Experts of a small language model.
Size: 12 layers, width 512, 228M parameters.
Experts: 112 GeGLU neurons an expert, a shared expert of 256 neurons.
Training: 958M tokens, 7306 steps.
Below are experts of layer 4 (counted from 0) of a mixture-of-experts language model. Rows are named router (the router's row for the expert), gate (a neuron's input weights, with its number), up (a neuron's input weights, with its number), down (a neuron's output weights, with its number) and show model dimensions 256-319. Each number is 200 + 30 x the weight over its row's rms, rounded and kept within 0 to 999.
Before each expert's rows: "comes after" lists some tokens at least twice as common just before its tokens as in all text. This comes from a sample of Wikipedia text that the model never trained on. Tokens count by the router's weight.

# expert 70
comes after: " the", " of", " one", " The", " a", " all"
router,157,184,190,210,234,236,149,230,220,249,197,225,142,235,152,217,194,198,216,217,224,153,198,182,201,159,213,172,184,197,242,180,205,239,202,211,118,162,159,190,227,180,256,236,242,187,231,206,171,192,193,236,218,187,226,189,218,258,232,223,208,207,192,200
gate0,202,163,176,184,135,222,185,196,165,206,193,208,197,176,182,221,146,192,210,204,174,169,199,169,272,199,199,152,163,166,202,166,131,137,159,179,184,187,125,205,183,184,205,208,218,287,158,229,185,176,171,155,198,194,174,142,213,219,220,239,207,209,188,206
up0,183,184,131,210,219,196,182,164,177,223,194,215,214,151,205,201,184,197,193,253,244,173,178,221,173,191,207,184,187,190,210,199,177,147,182,168,191,145,186,218,217,233,163,179,187,240,267,275,190,171,205,214,163,192,190,211,246,243,214,217,180,239,171,219
down0,243,215,190,214,168,232,197,236,156,212,174,145,200,123,209,157,209,169,231,226,193,262,276,162,170,181,175,190,202,128,193,196,247,236,187,179,218,176,207,174,208,245,137,156,125,159,201,183,217,229,245,149,171,208,243,173,258,175,188,204,181,223,208,222
gate1,172,228,193,228,204,197,239,202,209,193,158,211,171,212,149,220,139,226,178,136,225,162,204,251,222,216,165,234,199,185,186,169,180,213,169,177,139,199,206,215,175,143,219,241,133,205,201,206,217,180,154,240,157,172,144,237,227,233,126,219,164,252,155,228
up1,188,187,176,251,205,207,164,158,185,202,203,263,138,180,234,235,248,232,243,182,253,209,203,239,172,176,220,167,203,198,194,175,201,193,173,242,227,197,149,206,200,165,163,220,217,164,172,192,196,182,199,257,242,149,178,172,233,186,257,169,184,237,184,201
down1,160,85,150,242,136,218,211,192,227,153,197,186,190,192,215,235,232,184,210,212,277,220,189,207,232,206,170,143,186,214,193,203,155,143,158,196,206,175,156,150,252,167,204,223,229,188,205,187,183,169,205,223,223,236,231,219,258,204,204,208,195,186,203,142

# expert 40
comes after: "-", "|", " —", "\\", " Ad", " ."
router,202,159,203,201,217,140,207,242,186,208,203,170,151,194,145,210,156,189,228,215,162,193,181,228,234,174,223,209,165,194,196,181,183,225,200,172,192,130,194,141,214,182,241,222,230,147,198,225,165,235,188,221,188,148,238,211,192,267,210,181,167,180,226,256
gate0,223,186,213,228,185,143,189,273,204,234,206,228,178,236,127,190,202,239,193,199,181,192,181,230,185,198,203,164,238,215,180,181,184,198,222,192,220,227,234,180,198,165,186,189,223,227,166,214,138,181,216,205,247,179,190,212,218,192,183,202,259,203,170,206
up0,237,257,179,171,204,225,199,172,189,288,221,199,196,145,196,223,211,152,126,220,226,179,215,209,217,234,214,231,213,216,212,211,222,178,171,169,166,217,233,200,220,172,173,231,184,173,259,188,216,238,212,249,185,236,260,196,211,218,197,213,172,161,185,176
down0,167,186,209,224,225,190,174,214,203,220,173,190,173,172,177,205,226,206,192,214,254,204,196,159,228,152,151,191,200,190,215,188,222,211,211,189,179,219,262,266,212,239,225,228,219,280,214,168,188,222,202,178,164,228,202,186,215,216,177,246,205,210,197,244
gate1,225,159,210,194,239,126,230,228,193,225,220,195,181,244,168,210,203,244,229,171,190,202,170,227,201,200,162,267,219,270,170,210,174,156,204,181,177,206,221,167,195,175,184,222,183,177,204,139,199,198,192,206,186,204,193,191,179,204,184,157,225,200,205,193
up1,250,200,186,210,189,202,217,158,166,211,230,189,184,202,239,231,182,187,201,218,177,178,212,164,195,244,217,175,236,158,187,197,201,218,255,231,177,201,219,240,201,222,246,184,250,143,219,167,231,193,199,216,227,209,200,245,216,205,234,233,194,194,232,227
down1,161,182,228,196,208,236,181,184,204,139,180,183,257,183,209,144,151,174,212,217,253,220,187,172,228,175,201,210,197,141,227,193,225,236,221,195,220,226,196,247,192,211,231,189,239,207,212,204,191,165,163,139,221,187,215,152,177,230,223,254,204,156,196,144

# expert 50
comes after: " 0", " |", " —", "  ", "%", "0"
router,224,194,229,224,207,170,151,224,189,210,165,193,192,255,151,190,154,232,219,243,193,153,192,147,224,139,239,213,144,260,236,189,192,253,177,217,183,165,171,205,194,223,232,256,194,164,200,236,171,173,187,240,203,181,189,194,206,249,198,227,233,167,207,212
gate0,221,169,220,190,206,217,174,157,201,178,205,226,250,207,178,232,150,194,243,219,202,220,198,240,180,180,180,165,210,237,176,151,207,234,160,172,185,210,240,193,188,218,231,121,209,173,210,173,210,170,216,173,189,210,245,148,241,194,221,227,222,171,213,231
up0,165,214,160,191,176,174,190,221,217,158,227,184,168,190,217,194,239,184,207,156,215,220,273,163,208,220,260,170,162,179,198,119,226,184,219,205,143,242,140,214,232,175,209,174,207,162,277,206,229,187,190,232,224,220,215,225,162,218,233,184,199,252,171,157
down0,196,225,241,214,205,202,180,186,177,203,237,195,175,150,212,185,219,198,156,211,227,252,209,229,252,207,232,230,216,228,216,238,206,232,221,224,227,252,194,250,156,170,267,196,200,194,176,204,166,152,213,217,221,196,223,214,161,240,203,200,206,176,221,191
gate1,192,188,199,243,240,167,182,183,196,198,228,229,145,246,162,124,185,226,196,197,182,166,196,230,183,152,238,191,205,138,194,203,221,252,174,200,265,200,172,192,203,232,198,218,222,221,164,166,210,219,185,216,233,218,254,200,169,202,156,205,240,242,200,229
up1,174,213,154,229,204,212,203,218,243,221,200,217,170,194,161,223,266,187,216,172,230,189,174,233,177,247,226,199,205,137,189,164,197,195,179,201,157,206,176,254,172,221,231,232,195,223,236,189,177,161,244,183,223,220,169,227,191,176,211,212,142,161,186,121
down1,176,222,162,218,176,221,179,217,197,263,180,192,199,181,184,225,178,199,234,193,171,206,152,167,226,167,173,184,229,166,244,215,194,206,202,236,193,184,226,216,181,196,206,215,175,237,201,200,224,182,241,271,195,202,148,163,228,246,223,208,205,143,230,214

# expert 4
comes after: "=", ".", "N", "S", "M", "L"
router,174,176,213,234,192,175,184,190,206,188,183,173,194,184,180,176,189,182,152,209,255,165,163,205,151,156,175,216,129,207,210,175,230,290,173,226,177,152,208,220,233,193,238,218,217,200,195,222,109,218,221,217,250,144,190,203,151,290,158,248,210,154,203,230
gate0,222,111,252,152,177,199,225,163,180,183,220,204,251,242,203,182,179,264,189,215,252,200,162,200,255,287,208,215,138,239,184,231,161,141,216,206,211,198,192,234,244,211,208,203,213,197,163,212,187,192,204,163,204,164,168,155,207,194,218,174,135,190,266,192
up0,210,263,144,228,227,197,164,191,182,195,181,133,136,147,231,204,174,203,229,184,154,238,209,190,195,171,242,205,217,151,243,224,200,211,164,203,184,212,216,166,161,179,200,206,210,143,247,170,178,157,210,223,178,225,147,161,220,165,180,203,258,173,127,228
down0,238,194,213,245,261,178,199,196,161,191,201,213,182,289,216,184,205,191,196,154,199,224,173,240,205,200,195,195,268,189,237,233,190,247,154,227,163,185,231,161,188,257,190,183,165,257,205,235,204,242,198,205,181,229,207,201,140,217,207,144,215,244,187,220
gate1,196,171,170,228,194,178,216,211,140,212,182,227,236,205,172,168,202,189,153,187,190,191,168,167,204,160,195,209,141,243,230,194,161,223,229,257,219,194,259,256,242,190,213,178,161,219,173,198,188,206,210,189,189,241,194,178,201,204,220,183,194,177,228,257
up1,217,246,209,204,210,236,213,186,178,187,224,235,145,203,234,196,181,209,203,215,217,208,235,238,191,254,209,159,189,195,145,254,255,187,185,164,205,198,183,166,160,166,202,188,235,177,251,136,195,221,194,218,206,171,240,181,195,221,247,181,188,215,212,190
down1,171,208,200,198,157,204,170,200,211,204,166,202,131,138,173,202,244,164,185,174,177,177,185,166,192,219,213,166,181,180,192,212,196,261,227,253,216,211,167,221,182,175,198,196,235,116,230,132,195,165,190,210,249,205,179,229,259,201,202,200,166,161,194,180

# expert 15
comes after: "-", ":", "\n\n", " of", " ", " ("
router,202,162,222,226,210,161,203,246,163,180,168,205,183,181,208,205,173,219,208,216,204,227,173,220,199,201,207,195,175,224,257,184,194,189,238,246,196,144,165,182,146,197,227,212,193,222,247,172,147,228,232,196,230,192,189,167,147,220,189,251,197,172,155,239
gate0,227,207,242,176,158,180,239,149,202,142,174,210,221,247,220,148,155,251,188,197,171,215,152,178,210,205,186,220,217,260,177,185,215,201,198,203,200,192,164,176,205,188,174,189,214,207,144,182,195,186,207,173,193,170,211,229,180,221,209,237,180,225,214,190
up0,187,231,141,178,194,234,169,188,234,246,230,205,203,172,158,202,225,160,176,187,245,169,179,223,198,194,185,223,158,245,219,215,155,216,273,202,183,236,234,202,251,239,193,215,224,214,247,195,207,239,206,220,220,199,224,247,215,219,217,222,207,145,199,244
down0,210,244,171,166,179,224,214,221,178,213,207,232,228,125,177,227,226,241,246,220,191,175,217,247,203,208,269,204,229,222,176,152,249,182,164,194,188,189,172,195,205,215,206,217,222,235,202,197,168,141,200,231,227,202,220,182,116,232,220,180,148,208,198,190
gate1,170,226,183,229,210,166,175,185,193,170,193,196,205,115,227,173,223,142,208,190,233,157,152,191,176,206,175,243,200,193,219,189,239,235,234,190,218,217,178,185,212,201,214,236,209,226,248,161,183,216,97,186,263,221,225,240,212,181,124,174,204,237,219,180
up1,213,206,261,233,254,144,170,203,181,203,205,253,198,190,210,216,208,244,227,214,193,182,186,238,261,227,222,202,216,220,192,185,158,172,189,213,198,202,246,170,159,190,200,256,179,202,192,203,225,160,171,194,164,174,211,199,202,213,182,214,186,224,178,186
down1,151,213,250,238,178,199,197,216,250,190,170,240,232,196,240,209,189,248,243,165,181,260,224,220,210,169,224,268,213,194,220,161,189,214,177,177,213,135,192,173,119,170,203,165,238,244,231,142,227,192,216,172,194,218,219,232,184,208,237,247,192,153,240,208

# expert 36
comes after: "–", ".", "-", "/", ":", "{"
router,173,158,195,236,181,184,222,235,168,226,147,159,123,196,180,174,193,212,226,207,208,162,224,198,200,133,194,232,172,196,217,224,206,217,216,203,183,175,200,199,210,175,260,223,206,217,211,220,186,254,184,276,191,178,198,192,181,233,191,255,149,192,211,211
gate0,191,185,261,224,165,213,190,225,192,211,181,184,196,265,181,199,179,194,171,198,209,208,170,211,159,149,202,214,168,228,155,213,205,212,225,233,218,182,210,165,198,176,198,243,205,207,160,163,186,190,215,182,181,186,154,209,195,160,177,211,236,170,204,186
up0,163,156,181,269,207,192,199,193,192,221,149,161,198,220,212,221,183,239,179,200,246,202,172,258,206,189,226,213,179,226,179,157,244,173,202,155,215,168,209,221,207,207,254,234,198,215,210,180,201,206,227,223,233,195,194,227,165,174,194,215,198,223,196,232
down0,214,219,186,204,195,241,234,208,212,208,182,165,210,225,214,180,191,242,208,234,192,206,183,185,179,209,223,171,236,204,173,212,159,239,214,187,155,252,216,165,191,207,246,183,221,192,224,162,267,198,149,168,203,232,260,249,169,221,188,147,197,190,251,181
gate1,278,146,208,244,166,204,218,226,232,220,176,148,205,162,148,193,217,216,280,181,226,195,203,199,184,177,142,151,173,202,179,186,214,198,251,158,194,170,186,218,190,196,166,246,198,178,251,246,199,154,254,231,216,170,188,199,232,225,174,190,172,131,177,199
up1,208,170,179,192,168,249,180,213,241,209,163,189,200,192,191,135,205,179,169,198,257,189,233,154,180,210,205,191,165,170,188,211,194,238,274,222,192,238,208,181,227,247,209,163,208,220,239,251,189,187,177,147,170,204,224,230,244,214,190,180,180,210,178,143
down1,242,213,156,229,166,211,209,249,190,240,170,156,181,166,172,200,210,198,255,233,213,182,209,149,207,204,169,212,259,144,252,196,219,183,314,239,181,191,229,264,152,191,213,181,213,161,243,202,149,223,211,156,173,185,227,180,224,219,154,215,229,205,205,179

# expert 61
comes after: " \"", "\n\n", " (", " of", ",", " the"
router,204,155,189,168,200,266,202,198,216,213,182,155,181,212,183,175,164,182,190,216,234,199,184,218,213,116,168,167,160,184,206,232,180,221,175,205,149,152,190,203,235,242,199,301,236,187,199,209,208,175,214,217,242,191,230,146,135,232,198,227,228,225,240,228
gate0,206,184,260,181,220,191,197,261,203,188,187,237,223,168,183,208,167,197,241,240,206,162,192,193,207,229,149,200,199,200,224,214,174,217,162,182,180,188,177,222,201,138,179,259,220,198,154,159,208,204,205,230,211,200,211,216,177,204,219,217,192,259,234,167
up0,163,258,168,205,183,216,248,194,237,186,220,235,197,243,176,234,255,191,239,201,181,207,176,181,203,191,246,218,185,205,190,181,197,216,203,200,169,210,184,233,211,188,174,205,236,267,205,260,221,195,203,217,236,224,196,173,190,246,206,180,174,214,170,121
down0,249,191,180,189,204,221,207,206,185,212,238,220,233,197,204,223,258,241,225,178,215,174,197,194,166,209,158,188,205,181,216,192,231,193,171,262,188,215,225,271,244,193,259,153,164,232,195,247,195,187,173,183,182,216,132,217,229,234,187,195,155,144,194,160
gate1,228,227,200,232,202,216,210,261,201,161,199,206,210,227,158,152,152,157,228,207,220,186,186,170,227,159,194,199,204,188,197,234,185,208,216,123,217,172,203,204,220,220,156,205,182,230,167,238,232,238,158,184,209,200,223,217,138,170,217,143,195,198,242,241
up1,155,191,229,169,165,171,198,233,214,217,176,176,198,179,255,274,247,215,176,154,179,203,240,196,223,192,195,246,216,223,137,174,243,230,150,231,151,184,181,194,184,150,185,197,249,210,183,173,206,142,197,232,200,231,227,235,221,240,199,220,256,211,176,159
down1,211,198,204,225,225,173,208,185,226,210,202,244,206,151,234,225,202,185,207,226,211,207,187,222,182,246,194,252,147,176,170,186,188,241,238,147,210,195,165,197,184,246,188,182,219,239,259,252,160,212,178,179,229,144,215,212,211,177,206,224,205,198,199,189

# expert 6
comes after: " the", " to", " was", " a", "ed", " for"
router,167,242,200,233,224,225,184,196,210,202,214,184,187,242,124,158,133,183,172,202,248,177,192,216,194,202,173,247,195,230,225,220,283,256,219,200,174,168,208,207,193,224,231,223,242,235,225,222,193,190,203,210,218,199,174,191,204,269,198,217,221,194,173,216
gate0,233,219,156,181,223,197,187,193,259,219,173,192,155,261,177,168,196,218,177,206,212,195,210,204,193,195,212,234,222,169,204,133,260,193,175,189,203,173,166,235,192,216,244,207,199,170,227,188,160,179,144,240,166,178,187,163,207,247,190,212,264,206,224,196
up0,208,193,210,194,161,215,178,252,275,171,223,209,206,186,229,203,163,188,187,176,182,159,166,157,208,178,217,229,171,162,216,224,224,201,299,206,162,226,186,203,201,224,185,184,158,197,200,225,189,190,168,162,215,213,219,201,210,183,186,181,186,216,189,211
down0,245,195,180,205,233,184,231,232,158,168,226,216,205,205,200,227,204,177,196,144,204,215,143,164,172,214,131,193,199,228,217,157,184,145,213,222,235,249,188,268,211,196,143,188,184,206,229,230,193,146,264,165,194,240,195,223,264,183,181,188,137,201,199,181
gate1,190,266,201,244,238,255,231,176,232,183,181,210,163,214,155,189,155,204,208,211,175,172,276,161,255,170,249,193,226,204,223,172,244,171,196,187,228,233,177,178,200,192,169,186,250,243,219,181,140,170,197,210,200,198,164,180,210,185,173,259,205,182,203,178
up1,178,224,238,165,171,209,211,156,177,196,152,231,265,181,210,261,196,231,187,222,209,208,164,178,191,170,161,186,182,226,242,234,164,271,162,200,168,194,202,189,207,181,196,242,189,204,164,194,212,180,189,226,203,178,249,288,156,168,182,194,187,235,180,205
down1,157,230,180,127,146,188,150,177,188,239,204,202,164,248,240,196,150,191,152,147,191,200,222,216,249,238,192,167,236,216,217,165,260,214,177,242,223,150,192,228,181,212,262,165,208,189,216,176,176,163,136,210,210,238,225,196,201,236,187,234,188,186,164,195

# expert 37
comes after: ".", ")", "%", ";", "(", "See"
router,187,125,183,212,192,246,201,192,161,217,138,125,115,229,186,177,224,238,194,232,200,198,178,227,187,198,189,188,193,218,204,261,216,187,208,175,180,211,218,235,205,172,215,219,230,194,249,227,201,210,155,205,225,178,186,147,163,254,227,243,191,197,210,235
gate0,223,219,202,224,235,207,228,173,187,237,166,202,213,191,160,208,186,211,259,246,168,219,147,182,219,126,119,196,225,181,159,194,153,230,193,182,239,193,184,172,226,198,237,208,226,175,199,211,202,148,177,205,207,214,200,201,211,227,226,183,177,119,210,197
up0,214,197,211,233,169,243,192,179,256,196,216,238,242,191,218,178,212,243,169,215,238,245,179,177,241,247,242,234,166,212,256,230,184,227,230,216,161,231,246,212,206,151,242,186,164,152,175,239,219,185,179,224,228,217,252,219,207,214,225,188,210,242,164,176
down0,251,178,177,193,133,212,249,230,180,222,243,206,189,225,195,194,229,234,208,188,204,263,186,273,191,192,208,201,169,164,196,238,186,213,206,194,227,179,157,187,208,172,202,185,207,141,253,213,210,195,188,177,227,217,223,178,224,192,181,193,223,233,211,241
gate1,135,210,199,179,218,198,198,195,196,128,187,180,240,233,220,123,228,181,179,245,148,189,181,188,216,179,185,170,166,210,229,210,235,152,123,133,209,212,183,266,213,172,221,180,201,204,217,224,250,180,126,205,238,177,266,165,203,185,196,218,209,195,212,211
up1,183,210,242,147,166,237,197,237,175,147,212,159,178,228,213,168,201,181,218,232,192,185,229,176,246,183,198,156,165,179,175,207,182,234,154,187,189,171,246,211,161,231,222,174,152,252,224,239,248,193,183,201,225,217,265,172,267,210,202,235,162,232,238,197
down1,201,218,180,200,255,164,178,183,227,230,159,201,194,226,178,218,218,158,180,161,144,187,221,188,150,197,189,163,236,163,201,183,204,194,194,190,170,220,192,128,224,177,175,162,218,237,191,253,197,216,190,249,203,233,242,184,220,181,209,226,198,235,203,160

# expert 49
comes after: " |", ";", "–", "|", " /", "'"
router,213,175,210,201,238,187,202,240,140,202,154,130,151,223,197,142,178,229,216,265,192,195,221,223,207,232,235,198,202,211,203,188,175,211,202,198,154,134,242,176,237,216,235,236,212,152,188,224,192,254,187,197,209,134,145,157,164,233,194,209,218,175,164,207
gate0,181,288,215,166,120,178,208,187,161,212,147,182,209,165,179,202,203,222,206,197,195,173,239,175,189,238,205,214,203,231,238,269,187,218,239,233,194,210,182,218,225,143,178,189,185,185,231,229,217,119,168,206,190,169,192,195,183,210,200,197,197,174,152,203
up0,188,246,221,235,147,215,196,131,131,186,184,191,179,211,195,258,169,229,175,199,206,252,243,237,154,226,206,241,184,173,189,229,187,202,249,154,120,221,188,210,210,189,201,185,222,235,253,241,244,130,182,209,227,186,152,192,201,251,204,159,190,207,125,205
down0,254,175,207,230,156,211,187,219,184,157,179,161,202,195,187,164,219,204,166,203,200,214,179,215,177,178,155,152,193,230,190,284,204,229,216,212,167,199,190,209,177,220,203,194,163,160,219,211,246,213,196,224,139,209,223,207,189,210,172,129,131,196,201,166
gate1,198,161,129,186,219,146,194,190,221,231,199,158,222,187,219,233,164,195,183,240,208,210,195,188,269,188,232,175,167,160,208,165,152,206,154,228,210,211,199,209,182,181,191,177,174,176,229,182,139,187,241,203,231,203,228,225,168,231,164,207,232,154,158,218
up1,207,165,216,174,176,249,188,175,192,230,200,205,202,142,155,192,176,191,179,203,210,118,186,152,204,231,203,209,168,242,177,213,181,187,203,177,219,198,165,211,271,227,220,206,175,214,207,203,243,215,172,240,159,188,177,185,218,195,262,185,131,202,197,204
down1,220,174,259,260,177,239,182,170,218,188,152,176,188,218,178,200,199,198,192,202,162,187,255,166,202,235,173,151,195,253,205,143,223,220,218,246,171,190,170,224,185,160,164,167,255,217,163,169,193,205,140,220,194,169,174,185,205,229,192,152,206,201,262,202

# expert 13
comes after: ".", "=", "\n\n", "s", "\"", ")"
router,174,205,183,202,192,234,229,176,216,208,165,190,133,218,118,192,194,158,200,270,227,161,202,151,211,204,176,207,140,156,234,214,216,280,202,172,191,219,176,189,213,193,214,269,224,147,199,220,207,232,171,210,196,167,225,197,223,228,193,232,212,229,189,197
gate0,184,232,209,218,156,267,180,250,218,198,243,212,215,213,245,205,178,181,200,211,176,239,225,246,172,175,150,181,222,215,197,203,214,165,224,157,154,155,204,196,237,197,182,209,201,221,219,181,231,199,203,202,164,204,235,220,206,274,172,222,247,244,170,197
up0,142,171,229,231,215,193,172,251,237,213,158,154,186,218,223,226,160,208,233,242,211,215,237,182,233,190,148,198,190,197,230,224,251,205,206,132,132,169,201,182,210,227,207,220,249,190,221,198,178,272,211,185,220,146,180,240,223,236,156,266,157,200,273,174
down0,252,203,285,158,205,188,219,222,213,179,166,217,275,218,201,188,163,175,207,185,219,230,246,177,213,194,165,207,185,248,174,212,171,190,201,197,213,197,171,183,175,218,186,158,242,219,171,144,152,213,200,191,212,244,190,203,160,192,261,237,230,223,212,191
gate1,208,158,245,215,229,177,184,180,152,160,207,180,179,216,160,192,209,226,137,224,223,201,197,219,187,209,196,133,139,209,204,277,231,187,193,212,190,199,229,193,194,170,191,188,204,216,169,199,213,233,159,222,188,184,223,218,195,210,151,195,198,178,207,218
up1,151,183,236,157,154,213,253,174,171,183,198,147,153,158,148,220,221,186,172,218,212,188,180,207,161,234,199,240,128,209,180,212,247,227,192,238,222,207,223,225,183,177,119,160,200,170,186,165,225,196,150,227,166,162,207,203,242,197,123,161,201,144,192,196
down1,203,226,209,153,203,151,184,243,136,176,172,187,230,205,209,166,238,202,158,205,203,192,212,209,199,226,211,186,135,223,114,174,170,168,169,202,214,214,253,202,208,205,229,213,165,229,206,223,191,183,193,180,170,236,245,187,136,212,179,205,232,194,214,166

# expert 11
comes after: ".", "=", " The", " the", "The", "See"
router,184,131,205,205,201,203,174,213,166,166,173,169,142,194,203,168,171,287,187,200,221,154,184,222,189,197,178,183,187,208,249,242,225,231,187,164,212,165,185,202,201,200,240,192,201,249,231,176,117,205,174,209,227,156,207,164,169,242,207,201,242,208,186,268
gate0,241,206,175,150,180,181,204,169,165,178,162,161,172,250,207,222,193,236,144,225,165,155,197,222,172,205,204,172,226,153,189,211,187,222,206,168,214,145,197,218,239,229,233,182,194,195,176,212,143,272,196,198,216,191,202,172,205,247,207,221,230,202,204,217
up0,196,221,229,132,199,224,241,234,183,183,165,170,201,236,164,186,172,219,131,200,155,180,231,173,205,194,165,194,196,210,158,246,185,242,149,157,199,185,206,194,230,191,188,200,219,148,160,171,174,216,157,206,205,234,153,194,201,236,182,222,244,170,225,195
down0,176,188,183,220,194,247,200,185,221,166,218,196,205,210,274,224,222,216,205,230,178,226,206,192,161,252,221,201,189,176,182,156,175,206,244,165,207,178,200,236,237,227,171,200,198,195,195,203,159,233,210,196,214,224,171,230,202,245,205,221,188,210,215,235
gate1,230,285,189,182,173,216,235,228,185,194,188,178,193,179,216,156,160,172,230,287,217,133,190,149,214,204,145,217,193,207,199,162,244,225,206,209,173,164,163,225,195,156,203,233,220,170,194,175,240,198,169,177,225,232,232,211,237,188,203,171,210,154,184,184
up1,143,148,206,216,156,197,167,176,190,233,181,189,194,253,201,221,232,200,173,142,170,257,194,228,224,189,229,175,241,204,223,201,142,193,160,212,238,218,223,143,223,277,201,159,209,186,203,236,228,192,261,201,144,181,184,209,206,211,169,260,186,239,248,228
down1,159,182,222,199,271,220,217,212,212,207,221,193,207,146,226,159,204,159,210,159,158,164,193,193,176,212,186,217,135,217,212,224,192,156,201,217,191,245,160,234,163,215,220,127,258,216,165,198,208,202,238,168,260,204,178,165,200,179,127,166,239,224,198,164

# expert 47
comes after: " |", ".", " 6", " 3", " 4", " 2"
router,175,148,216,166,236,242,212,230,173,174,182,182,166,213,148,141,160,227,213,197,228,187,247,230,228,133,178,237,170,204,230,265,224,207,228,206,187,140,207,211,221,196,198,261,232,215,220,243,171,228,201,212,215,157,202,169,185,245,145,225,185,213,177,246
gate0,242,192,210,202,155,206,183,191,212,211,162,255,205,216,177,201,147,197,163,220,178,177,162,236,246,191,217,172,217,214,204,189,195,192,207,194,222,204,210,210,208,155,233,172,234,215,201,144,245,146,193,208,225,224,222,165,196,184,223,263,219,159,202,168
up0,209,178,192,135,265,182,182,219,264,178,208,147,206,194,194,210,224,195,225,197,215,183,238,207,225,185,225,210,210,191,270,196,183,142,221,178,125,146,188,231,250,190,182,228,227,190,146,246,175,226,232,254,204,163,186,196,223,164,219,231,191,182,195,238
down0,200,187,140,213,237,209,260,215,217,223,198,194,199,181,174,167,180,183,192,208,181,213,215,198,251,211,237,198,166,195,224,198,193,222,204,186,194,173,209,180,143,217,198,183,171,217,208,236,189,189,194,126,226,185,186,127,199,178,162,144,204,234,213,207
gate1,178,154,257,157,240,178,202,202,175,209,219,190,179,195,158,232,217,194,211,158,252,204,190,224,166,182,118,227,210,177,190,262,221,191,196,202,165,133,262,242,228,228,183,224,227,219,182,204,209,201,177,190,221,177,175,203,193,263,152,224,231,234,173,197
up1,191,201,179,218,222,192,204,222,251,204,269,193,232,229,204,188,186,231,210,182,197,140,164,214,225,150,153,171,185,186,146,241,174,215,174,145,217,162,176,218,235,241,208,250,186,210,151,194,164,182,144,184,274,185,210,222,176,223,176,206,212,192,233,162
down1,245,173,230,210,250,212,257,147,183,248,245,232,247,252,194,178,217,255,146,169,187,225,196,137,204,169,253,187,198,198,192,189,168,205,180,196,259,178,178,210,206,190,181,199,189,248,187,179,186,211,194,192,201,228,184,169,132,203,178,180,210,149,195,207